Experts of a small language model.
Size: 9 layers, width 256, vocabulary 22949, 60.5M parameters.
Experts: 80 experts in each of 8 layers, 160 SiLU neurons an expert, 3 picks a token, a softmax router.
Below are experts of layer 3 (counted from 0) of a mixture-of-experts language model. Rows are named router (the router's row for the expert) and show model dimensions 128-255. Each number is 500 + 25 x the weight over its row's rms, rounded and kept within 0 to 999. Numbers have three digits each.
After each expert's rows: a language model's description of what the expert responds to. This comes from a sample of Wikipedia text that the model never trained on.

# expert 39
router:512519520530468463468532489513516516512454509482545520457509532477449498454518469466494481505487498449462483516524484491464469499500485525468506498505474505506483493500523533488463487500473472497514509485556462507474521541546462523498465508540463453503555510501454478483490521499499503544537500537504481469494505452486536510515508508522507461476483531511516505507515474510461546492477
What it handles: Punctuation, decimals and filler cells in census percentage sentences and election or climate tables, such as "were from 25 to 44" and "| Swing |".

# expert 21
router:499490555532505511478460525517546509513522475500528521516483517504526492498485473464544523501469513531499458496462510483494514502484505452496523480474486492472506526500536468502530492524514508521500495493497522477488526533448501456509523534498515516518468471522535480505495527504475534466495509449477486465516530516487520547490499469471558528538483494479545481483542492501513517470520
What it handles: Endings of nationality words, surnames and titles in biographies and headings, such as G|erman, Austral|ian, Em|erson, S|heriff, and "Personal details".

# expert 17
router:475522493474505472501501474548507537483509467547476490500507530497476456503470499532524456492499528463514513539499505504532514503460494493506510458463491470491477479537516468517532467496515525442499482531465512538462496491523507482486519512486510478523460502533468499512544495524491468486518469501513490481511487477523543472488525466536501463487499471534502511518453539499546547481560
What it handles: Content words and symbols in mathematical or computing prose with LaTeX, such as complex, real, computer, method, and backslash or brace symbols.

# expert 33
router:487502479500500482514513504500477526510519496524504501460496477495495505538468489473491481513523477518510489512477548478513471486503469543470471492502490514531504498517505462480517534464513511516496502456493451454493545524486483468479518513501524502489498507511483535441518499499506504491500514498551530519526471466501515489478528522420503495476468534503507494442540499445533474510487
What it handles: Opening pieces of verbs and nouns split into stem plus ending, after to, was or a subject, such as rest|rain, cast, clos|ing, propos|als.

# expert 42
router:478485493496483442460456499439485473476503516530464491486521479447524471464550523497481503487501530482508467529538543467464464531502520529540501464504480557531475475528484497479515478513480493501491493507528548536442516507500500535485451495547481481534546463465486490539524490497470497506501471489502509504537543497489509533488481469491496509507459486471493528514502517512492479486488
What it handles: Line breaks and field labels opening infobox or table entries, such as Born:, Coordinates:, Scientific classification, Personal information, plus paragraph breaks.

# expert 47
router:500507501510466509475474474466506481531482525512535472457535519476532490532516509464476498526495557483510501533466478543486473531491495530515503464518474523522462465528465550502478498529496514443512530478457547548495516464507467555498514514492487472532474498535441466500518502483467479488541462486507476539493497477465492498518523520519529483494509513519476499515515514516510513504509
What it handles: Periods fused to word endings, closing quotes with a period, and line breaks ending table rows, such as field., cancer., ").

# expert 6
router:498471533517459488477492488530507508517514482473501520499528533543513507492487499515472479466511499487481470492465480534476517525458489520479460560489486513488518514534528495499460499502525500538480486488534529459541444489499505507468528522484468484535504475551503491496540498511512516480485479539506492476516508496523499517534467481530564532506480482516482480543490531460489518459517
What it handles: Word-piece endings inside transliterated names, mostly Indian, Arabic, Balkan or Indonesian, such as -ari, -ić, -ai, -adi in cast lists.

# expert 41
router:522533496550474537496510509535547532515495508469495450486510547518462526525513497491469429483495511491491482535452496489501520475495499517497521548502461547484460476493485496494560491482508503487491479487465526484502473469471524479501535522475511479523486518475484509534529499491481521514491492521487512485529483459561519461505515510510527487439470491499525486484490491526520516478533
What it handles: Taxonomy suffixes and nouns or verbs in species descriptions, such as species, -idae, -ensis, shell, base, arranged.

# expert 57
router:545456515504460504468487462534514533511489488473522493507509506467513479500495540536457535487497526456493496516473506486476489545483489512487500502529505507477483500546484505476467503496524524544453478488491530452472470516531480550500513469522498517513474505555473502523536504534484492525457469510498493484464495489504473525525512522542527492560560505480516487519535504561521515462525
What it handles: Vowel-ending syllables inside non-English personal and place names in rosters and tables, such as An|ja, Di|arra, Kirkkonum|mi, plus "as" in cast lists.

# expert 46
router:513471510525499495472518471537531453481503483512538517492522490503561485526524500500494496498538520440509505494521507530515496549482511481503507522530473522516499490552513541500474506525467535475494525493482517517477505472509493508502489490457489470519482494542470471491519488542508529458484459479541480502532490481487530553498532475540486509540518501518534506558458473489526535449477
What it handles: A single capital letter starting a name, often an Indian or foreign one in filmography or cast lists: K in Kuch, P in Panna, M in Mallya.

# expert 43
router:548521477500487521460493484505497480499511478477488526503504522524535537550529529516511502510474482506478454487485512528471499517496483499502543468510495501537492484527523495525479531514522490469492477496488506483466461475532526510449488506489493456583500459525489481481522470508486508499531450465481455489525459484505491470547530496500488479534492529536533448532526536487523496470471
What it handles: Place-name words and compass or civic terms in British and Commonwealth places, such as East, West, Harbour, Green, Primary School, shire.

# expert 36
router:525572510539463523550474498530538527510522480481503508475468523468498478521477487447492453518508539511453476491449521513541486462482472471508496473494529506498509508474494459532553504453497454491526521460514498480510517501496530438472490521501509429518469493468492479489512468499504495530487501489479470499534501480478527453499506492440487500502463509497507488503510544498519528498508
What it handles: Concrete head nouns after the, naming institutions, places, groups or events, such as school, station, ship, football team, stadium.

# expert 13
router:516487452487469482482507470504539487500499469513471516500500511479496517484554494522491508460501507479489478531525534473477503519470475471528511551564448524522478467509463475466496480482500529507523510515483502501460507459512494494466459463486465494537458481515491515483501487493465478481486462518538513509532521492485535511530514497525486495478492464519503542500439498496499517488513
What it handles: Word-initial capitals like J, Y, K, Sh, X starting East Asian or foreign names, often after a table bar or newline, e.g. Yukio, Jia.

# expert 2
router:532483544491522500507505504501544483514526489509489500542464496488538461490485481469497487494490474519483529498478494483484554475469510440533488482500496510484470506500505513498518466494495479516477516516490511501478532459520529482541522510526486513476505487492504528430464481538483486544518445500544486528504498503519502476557469516496488489492458460457543485478514497524496488513525
What it handles: Copular phrases opening an article's first sentence after a name or dates, such as ") was a", " is a", "It was", "(born".

# expert 44
router:473507506496492535465471505548479496475506508491505486517488471539455457495484520559466533458452522482489452482462551460523543520488491444492558485487477491511463546489483468530535515516544489531503505504496523501490497501507517502497480546467516552493468492540519469508552506471496524484482507473488494500495470466457530536477506473523488503548513510501539518504483480500453494453471
What it handles: Short pieces inside English and other proper names and titles, often right after a capital letter, such as K-win-ana, R-ipe, S-ony, Ch-ance.

# expert 24
router:494512470514487497478508465503481519531537473522499535521481494494425510482526496518506483540572525492521473530484486474490515494491452502497464494464478530530479508505545489511495514473543489516496494474470527454480520537487478481478534523476548538531508510502493488475505472518509522479457510545496493506494498479500514538485545442497479547483490502519508538481518477508490458482469
What it handles: Stem fragments inside longer words, often after a first letter or prefix, such as inter-red, inc-red-ibly, Ed-gerton, un-air-ed.

# expert 29
router:516440531474548490526483496539495505501507513507526529515461473494528528519520486465534532460528517513491526498515491484477481517509535452551459471531511489501540489526463530513457491507473490530486527490482520448502526490474492467504511476465513551498507516482472537486533516521489474495469526479466551500528537507529517486515486503489489479502549509467518549468508440474476481514480
What it handles: Determiners, ordinals and short function phrases before a noun, mostly in sports text, such as the last, first, second, eighth.

# expert 4
router:494506483467489502482508499522525494505448503521489490521529534489495465521513482518511477502482560480485499538477512503475520493466480502503508468504495498501474471540492537547513487496522515483522487511476519527459480483496479517480500525487491480536464495505488479510527527521506493494519499494538478468499466460525535501538538486544504475498463480524503518546458519513524551495556
What it handles: Symbols inside LaTeX math such as $, \, _{, braces and digits, plus separators in numeric tables like |, ;, 6.5.

# expert 0
router:520452504539522504537537518533479504458509492489533505490479471493527541500511467463509521517514509494455498503486514462463480461510468499535496509498502527481520494498526473493498493485498484554453489495474487473510537514465484459530530500479511528498517516461512510478506481486480533509471545549521540516506516479560518501467497485458488470471532463521506502480490504544488470496450
What it handles: Gradable adjectives and adverbs of degree or size after a, is or very, such as relatively, more, major, large.

# expert 30
router:500478464507482486514499470534518501482505471524502541498491471485465518516472503504484488526514519449486484513546520476447494518531490507519442510522498523520452472517475473522558517475487501499544461452487523513480532485504504446533516497464509437505493478497500542485520483489483496491484477545504545484520462488547540492482522504539441502442472458517526493467490496546506505493463
What it handles: First pieces of words split by the tokenizer, often Latinate prefixes like ex, sub, trans, imm, un, starting words like extrusion.

# expert 5
router:519500523515536503468479529480493519539459497521508513474484514542505477508473505543543477495522506500521452530484480501518457537523506512459509513439468503533507512505480515520447506505537473528524523467522526486497496534538495541453513521530467478512473501513515449473504568495477515468488498482509464472513483444496499556521509474491537489504507498523525491484499488509501521513512
What it handles: Mid-word consonant-vowel pieces inside Italian, Spanish, French and Portuguese names and words, such as Cav-agn-oud, Car-gn-in, Guadal-up-e.

# expert 60
router:485471503488505502495532528485490461508482527484494492501521494478520518494519490491506531550491519516532503497501516467470483505543481522540522500525526524467498483498480491490472525482513540520459496465483447489488515516515489531474506502527480512460501516469469451485538483488506477500484511535536532494526501533527477506430475538466513502491496493504468495509516506473514504498502
What it handles: Modals, negations and infinitive to after a subject pronoun in narrative clauses, such as can't, will not, would, must, to be.

# expert 32
router:500466517502527458498485523479555468461482552520502511473467485489547499527511459505513543484523533509522539492554483501521500486533540504507505504558521516500494467507526580552493540539532505525510548514498509467462547440468481492529494526499482501518475445481501526458509498551524504479523470514484524486510543497558526490516529514512481479490479479489514514491508483460505503509495
What it handles: The word "the", alone or fused with a preceding preposition, conjunction or verb, such as of the, to the, one of the.

# expert 56
router:503538484492545499519482491461480462517473510520461508518573511460525468489506456480469529504522514496481527523478485544515492507499495524490503494538526531496453460489474523519484529520501473493462540521470448503489527473529507517494511531527487495520518502462466490458525499502454486482541507530500477479505522496487486457534518539541493498486477462513539506547531522505519537459511
What it handles: Commas and the conjunction "and" joining list items or clauses, often fused with the preceding word ending, such as ics,, ers and.

# expert 37
router:438486478479460491497482492519499476494504475530486456518498496527462472520519517556484504491490491465503487506501521461546489548477481469489531505519475482509476518492472489527494490512528475544506497459468519487506491530515508520499486542474487535498493494535474475480544525494486507492484481482537508478502509493478514547548505448569467517530502477503522514490475477515488513481441
What it handles: Short inner letter pieces of non-English names and places, such as Ih-ud, T-ar-om, Mach-aev, Rous-h.

# expert 62
router:475508469490498517462530531519484458526485472498511537464520519484527517524522497506491556530450517507470484490524529521477507532479463517525481476466484507476465483513454511473456487554521498489538497451487506504498530500556512509447527494486456469544491455482487463501510494480493491482530499495520467455527504470524493518513518470511493491485487462523535472501484547472522515498495
What it handles: Tokens in legal, government and officeholder text, such as Law, Appeals, Commerce, and the space or digits before year ranges in succession boxes.

# expert 35
router:519523486535500473542476501514463531489525504544521547520476504459500515540534483495458480510477529506473532524514480483519499515500460550497465523498510496478494491529508489538528494486483476478489503495514488483466551464473532488540489477503479490455520497505499518462480464502467487535520538468469479516539538499508486473525468508499501484471479522519500470533544503483490514549505
What it handles: Prepositions or month names that come right before a year or date number, such as In, on, between, until, In October.

# expert 28
router:531515510509491520457491458507545491492466506504572464469555554519537517549509506492530501478486474512476523504520473510493467530503487515514493470547471500511497475518510568501474480506511528464498521460475528539454480513531487555451504479489487476553490516529479513473500505521476472499507465479483465507471514492501500511554516504503524483530481539528489483509505480504531500476528
What it handles: Periods and closing parentheses after years or authors in bibliography entries, like (2000). or J. Quinn., plus digits in sports and election tables and the word also.

# expert 26
router:536469545504480516462507493518515513512508489501501481505514541507521507495483477501452515508498494473505481519427475546490495528441483489514498483535479514494507480527472522463492479483504555484464507503497532482503506481500538484467532498464509496509460506562474510430487510520497491477525470456500518518502468504485492520478516495519517502509501493527530522522488484528488542442534
What it handles: Separators and colons in track-listing and filmography tables, such as 2:18 durations and " |, plus title words like Love, Night, Story.

# expert 45
router:497490501493528481515485537474508479507544510496492483500481495480495545522544491471531497491493540511531521520473479474486495473554472525495507493538543512494532480544507497518484534476541507536455511494480498410480528500500495482526546497521506533507498526474471541444518462486490477521512541514500551515501530519511476489457500524479530512501528502467492501475525484459494484515495
What it handles: Prepositions, conjunctions and linking words that start a clause or phrase in narrative prose, such as Like, while, between, against, as, about.

# expert 1
router:477511496496476492522521528499492487492511463508523453516547487532477426549488496512456448487477517476521467550533519500524498527487484520495499482455460499553471489507494479484528505488540467504504497492483522493489509505497480509508494547486476502515494487515516469493517478486483511482504463491471491470513491495489515468502514439545526512492492476517546489480476537516514539463475
What it handles: Word pieces and abbreviations in infobox identifier lists, gene and chemical data and taxonomy, such as GeneCards, EC, Glottolog, Hibbertia.

# expert 34
router:514496499502504474503509498520549505512486530446513475481493480477507495504456488451510506511479518499462516513498498509507484487504526478508511451529498490492509488508506478537459509470513496474484536472512496532487499508537493439493531492475476501509547492525515538477513469537497483564492491510507475467516550521495534470481523507482531470527511539456510539490498493457491503543504
What it handles: Main verbs and list openers after was, is or were in sports, election and award text: included, won, elected, received, was played, - List of.

# expert 50
router:464504485547487528500485527518509509507497523484530505522480470478497518478483487483503494478485548495460476499473505497462467482480456470490495501487498519458530478490497485497520495486515474538506490455503488475495527515498513478515469544505509498509496485452499480521524485484491562516502513543432520470496505451539542546489501468522537504519470525513526459504495513536520521474457
What it handles: Adjectives and nouns for population, society and ethnicity, such as urban, Asian, Black, political, social, human, living.

# expert 61
router:503531481515555479537506467493556507510525500488467494538484496480494466544541478469497492504454511510474541521492483520489488485478539443532529505522525537476495488513506508499511532510496513561507542562499500467500521469523490445505535516512473500513486502493501519488465490511473480544491470484534459473523521475539499454491480542498476508476509477524527485496526496495515530483530
What it handles: Prepositions and linking phrases like of, in, from, by, between, often in short descriptions: film by, species from, may refer to.

# expert 14
router:543507519528509528455544532484532527540435505461498499492480544520472469507495482511461496501501524505478494498490477537477500533520489539519483506417521498541504464517539502524475497499516477507480485515526506479508492509500501498491511480493473498505454501514509458478506515527494487505524491522489463521508492480520499514460492569510505471505477505534466505495520522482525468469523
What it handles: Middle and final pieces of German and Dutch words and names, such as -berg, -heim, -mann, -ung, -bach, Verbund.

# expert 11
router:485487536502506527473483513532509526551456487523565461523498530536470508454517497509493517526519507473491467536471499538494511488495454504485498477454500533497510503517539491535507502492505478501472479474537543491541498542485429493511539509544488524511498497510483486490539498483503542476503456518447496510468507499538469515492522492467502489514495502521468502524526542498541471484533
What it handles: Final suffix pieces completing ordinary English words, such as -able, -ine, -ness, -ved, as in Deliver-y, coast-line, care-ful.

# expert 55
router:537523479498497524504498519504503564493506486541519463497524529507481470548480524487488463516501477465510509506506487520529501502463510468488523481493500495504468478510469509490509509530554496463446501502490512502523513480523483463469503485516523492521467541510494470505536482540493528516533492478483492536486481547531523467448490494532495460521490505536520484508462509504518518476553
What it handles: Plural or abstract nouns and suffixes for products, games and systems, such as versions, series, characters, graphics, concept, cells.

# expert 52
router:493507545510500503452509480478489506544499461503532501477556503459542470529516482530486513543503526515457522546499491480505523543528487487537524516493477537498497471547486514518502507491498497495503474488459488516450490465547533534518493485476489480538464431506463496524517494485481490506526484496504469522563452472519484524526502496554529478482462485539519499522515511539537485528473
What it handles: Digit 1 or 2 opening the second year in birth–death ranges or dates, like (1925–1985), – May 9, 1992, plus dashes, (aged.

# expert 51
router:508521535470457480493502492515462482511461483471459520540542515497523510541508508485493508520489529490499527528473483522465517525489452547525472491524509515504505454487488503519500531511463515519488499521494532504527536474532452523458487515535500475479489549510520488482573530495510497476520493490514533509506485466498480496505482513534499483498485458539525504540492492512522508489541
What it handles: Closing quotation marks, parentheses, brackets, dashes and sentence-final marks, especially after quoted titles and parenthetical phrases, e.g. ', ), —, !.

# expert 9
router:499489483483485531479497481514492489487490503543485472493546539514510489526497521486504509463518463506473521501479538506492502541536572494546510500533497477522502477523428525527479504498498491464450531506488523520484434490523507538441470482481510508575488486545489491504513507539485474493535468532479463522502467488446511508524497510523503456505506528538519555499462485501556505496526
What it handles: Digits, dashes, pipes and semicolons inside score lists and results tables, especially tennis set scores like 6–4 and separators between cells.

# expert 25
router:508467486498493509477513521541514481502464541513529507462509535526521472531507502523524543462508511447512504539492494544506507533528517512527504495546496511522464484565489523507490451500491525471516486495483531529545529481514466523464487499486484498523465489515491469464514543551488470481528488491462475517538497472509533538526543530546510483532498502525498512531473487508523510490524
What it handles: Digits and bars in sports results tables, standings, race results, scores, goal differences and dates, such as +4, L1, 3:29.

# expert 3
router:475540471498490476434498493533489524503483506465491518475510529516496465520490510505559514492544521464493495484500484542526491525519500492477470471504489471529477467508469526459468484487485497447463496482470518556515471530546439516510469483488485525508501496517477466470531493539471503491554468514501450514494471526500527501524528516525529481493519528540454516535521517495492496504534
What it handles: Word-internal pieces and hyphen-joined suffixes, often in sports texts and score tables, such as pre-sh|ow, 20-yard|-, base|runner, |, 100|th.

# expert 8
router:482482519531498518503507493485494490506513483508510541521524479481527459519537517484493495502532548518471546501522458483539530527519479520557486502519462521544513495474482521475468509512485538471522520492454513508493461469513536532522505467486471513484461496507461506530473492475468479497529507469466528523545454473520522498499493453552524469529486476515519489525489496512504512498528
What it handles: Leading digit of a four-digit year, mostly in date ranges and years in parentheses in career lists and tables, such as 1998–2000, (1969).

# expert 54
router:496486481520509488554537489547482515544535444488488506501472473484515509496496552483471487460473515455510484494476536473472473495494482463491506526520508497488498531498470471518507484521544478544522456467502507474516520515477519473521471518476457480530489453535528459501506532500504481485483517515521511493516509464494512496468474497492507519480452507528527501466503537474540506470488
What it handles: National, ethnic or political adjectives and names, such as Roman, German, Chinese, military, People's, often in war and empire contexts.

# expert 7
router:502509514540483548522504491524519519537537453514529502499505510485500510464484549450486493508478522502448487524454534487484479478472478490477513475458493523495490494527498449456520512502504467482525504462520518479540526469495500477471522524500514485488499480463521509454464481482486497503527527479465498524505502506536487478502541484418505528513493537501510480543549510503517503471526
What it handles: Nouns for roles, art, law and public life after the, his or possessives, such as portrait, role, rights, film, assassination.

# expert 53
router:502457491468495482509485480506537469482476494488474554549438487505497526468540499540502540519493517509493520489480462449515490507517502512509458496566501484499443464498489511529484460508550506481485463503478541504467519519502497536475510471504483530482493486511473510486527484485466501505524494520503525498519506474478522499480514471486566501482509488467514500484516465498469493487517
What it handles: Subject pronouns and relative words in biographies, often at sentence start or after a comma, such as He, she, which, who.

# expert 49
router:515469510509475522456494464536526499521472499526501457483534516528538483510514501506529495482516487542483467518531488467522496537520507468528509521537480498527534513489492523503457471508469518464482530466467521527520445460528468543487458485458482516536479478531473480547491495508482443468464487472467488529484474488486492522523467524505528448545502538512478509534489530504506500496543
What it handles: Years and counts in football career tables and season ranges, such as 2016–17, 1997–98, 1990–1996, plus position codes DF, MF, GK.

# expert 15
router:525493509525489533462509488539488517500476513531501501481564499486539521507521482500523491459530530509480491480491471478500505489486483473505528516513481509521484473516491476508502460513475536457506484491511501526483485459469505545471475455482501473468507445537469467501490495483468457516475525508457545516504478471517461493505503520514544466527514532518472485516492492437515562500510
What it handles: Later digit chunks of multi-digit numbers after the first digit or comma, such as years (2|016), vote counts (6|78) and figures (2,|000).

# expert 12
router:496487502501453483516494494538531493501445496512491483470464495462486506534514489485521474522471510502494549529526517452464498500510460530511470504506501518517469472517482480505518504516532487451479512513489504458465520483493474492496482508514497482495502503500531530481510483510503505540515507498506523496502510500546535462510535475487477501466515475476525529533474529507481519514505
What it handles: Demonstratives and subjects starting a clause, often after a full stop or paragraph break, such as There is, This, each, it.

# expert 59
router:506481507497460520459470483502525515507501509469508480487522494494501501455488483495536493509471480517466519496522491472508521497496498487532477479513468498529494519501491520492454486476472479483470538492459507500490492513519491499506502510501499502498487475537518534501447504561490449461490538432526495536502547522474502523537445521486495461529477508475511528530528514494511481508570
What it handles: Pipes, slashes, semicolons and line breaks in football career tables and infobox lists, such as loan) |, position codes DF, MF.

# expert 18
router:523501482472455502517466479462541487492493473477520506515549488462521455518496461510477524516507543493474489486536483519465490458508522556503505464527475475518528493533527516473501485483479490472531524505486517536501478509489475534525458473537480479489527494497495503531466464465473493483503465525547507501456533503457480538506508504556454520484473475546505477519491541512493520481463
What it handles: Line breaks ending a value line in infoboxes, bullet lists or table rows, just before the next "- Field:" entry or row.

# expert 38
router:528469488510525499466504467499523465523486457542483470520479501511520456455496501554503500500464515478502484545507489471506471529476477530518507491486483500478493503501477529536481471508506460529519522504509533496549497518544490502487509498514475496538480474523480478510514561518499485503458463480526515493451526463472470543473508487510516503502488490555495543460485501511523535501516
What it handles: Pieces of Slavic, Balkan, Iberian and Turkic personal and club names, often with diacritics, such as -ić, -ov, š, José.

# expert 27
router:522519467511522502523487507525519462495523483518530501476523533485523510477542488473498500452520517507469488499494504507453519485459495467499525485508470533496476483478487490520557479537477504474504522492494502533476522458476471497505500551467479510527438503539533469494506500481458466505517490466439431509525504461466462510524507466504554494506531505531536499513493500500492527465537
What it handles: Country and state names and capital-letter abbreviations, chiefly USA, US, U.S. and United States, plus acronym pieces like C|BS or N.|Y..

# expert 63
router:521554517548495482528503469495509546508509497498521496514511536496488466533532516465475499515513490490490493510489505511525496528483469478536497458504508483469470484528498487537524486471513453496500536505516462476529500494512515509494533509508491478497554496498475482445495468523494483549454492454479434488508503469456499452483448513500474467540487540504515494535505516495545505530498
What it handles: Nouns and verbs of places and facilities, such as District, building, station, area, situated, located, especially in administrative geography entries with coordinates.

# expert 58
router:508549473496488485531532439474511451490486477482455530517495468472531500465534492513460494497531510507498470474537518453508535504504461495531498507542475525518479476504466511471537534516499513512531514555472512511491503477498528493493469525556501482504498480457500546492467477467496503456457455511511518487522525480469506485523524473510465489460486468528522498504478467535503505524498
What it handles: Capital first letter of a proper noun after - list bullets, Location:, semicolons or and, as in - L, Location: Ranco, ; Costa Rica.

# expert 22
router:504511504514479488477522486519505518469522454487476488531489533527484515521519515540449525494480519486481518545502518496496513497485458487476492506516485526536458491521519486520465490474501490480522500484482530509484482476524488518499482465490495502501456462522484473507540519531485476492488486467539468530459487493468502499490497460551492516530511518538523550504488518482552460483523
What it handles: Accented or non-Latin characters inside foreign names and words, such as í in Skírnismál, ä, ō, ø, š, Cyrillic, Japanese kana.

# expert 23
router:488487461532502485509499463513530473453544486508486528496475514448483559508504508534514514479532523486481450510501541439508520525533505472485481495500472498518482477518499433505525469493478512494518494468488473553468536471480515516455478508454527508500478489540485491482460498520490463508484501538525503518508498481514505531484491507484477505462513479523506525482483506520455496462504
What it handles: Opening pieces of words after a quote or parenthesis, like pl, rep, inc, Dec, and the first bytes of Tamil, Cyrillic or Japanese text.

# expert 10
router:557481495480495548435502480517476547494487495500519519494495494515508478536483526536495470495522496446500476527469456498461503534517469514481524471487487521513505473508504520568483498514524498536507543483457513489481533466519525533460506499502463542492485501518536462462528515514492508495494484502495462493452530450554521534493498467539464491491521533537484500470489528530532486533507
What it handles: Pieces of French words and names, often accented or after an apostrophe: è, é, ou, -ier, d', as in Lorient, Dumézil, l'Intérieur.

# expert 40
router:495485521524492543507530501516504479491506462525485508498526538523520496504508511518515486499462518499505542539494472501541482530485496470508494486534490504472484478511535528495507475486503496474468525490490494511526514497507465549503511492453499561543482482512454547463544484516487512496560503510460497520516452476466507527475493462518510482487496543529529561524465513497523465464513
What it handles: Mixed content words and suffixes in narrative text, such as raised, commit, family, -ings, -ity, plus digits in results tables.

# expert 19
router:495527464496496486487476505545510503473489484504490558543486512521529513487532554543498518502510496497480450512481545491488509525483479483503528458479485505544506484520495488493493498507507500556503462465474477529468496521536540485497506489503512486524486433527507473475500460454473499495486480464508452452542497476484519505520527497477531469522512512509546480465539505472520475494476
What it handles: Pieces of English personal, place and peerage names such as Viscount, Baron, Lord, Est(her), Magdal(en), often after of or commas.

# expert 31
router:510495488522472526479481511524518529500490496502454505520518469495495505516475492497451509478502492480515489458497506501501522534520476448497512466488470496485450483491459471499502515481480491492501452486484467515519488534503502507536471511476499504520498526521474510471545462490498517500455517496513504521523457500481533548453496495506483470497482488533514553509425480514466497468502
What it handles: Short lowercase pieces right after a B or S start of a word or name, such as b-all, B-ally, S-ver, even, almost.

# expert 20
router:483485487458488501484460476476470493468519503480473506531456499474531501465510465504477516503506522499496510523487531545492473484495477519468463497513497443459492497489476535498468494471483471485495541513486473531506546490467465534555479505453532457478523556515518514546465483509490493499512522512536533538502529505459501494523529528522495510528509484473475479508544508485471492510482
What it handles: Paragraph and line breaks after a heading or a sentence-final period, plus word-final pieces ending in a period, such as ations., ing.

# expert 16
router:493472532499518468511494440505501493486502511512504515482497517473489518481487484453531522490467505516449514513503522475474525520476508481476455495479527503473500510462470505477520479538465475494494504503473422541493532459524515454477492546532460478513506477504521508515479505539473494532537501501473506506501493540489533488522501505469534500495480513499528526499516528491458556506473
What it handles: Headers and cells of US election-result tables, such as | Party, Candidate | Votes |, | Year |, plus government terms like House, Senate, Census Bureau.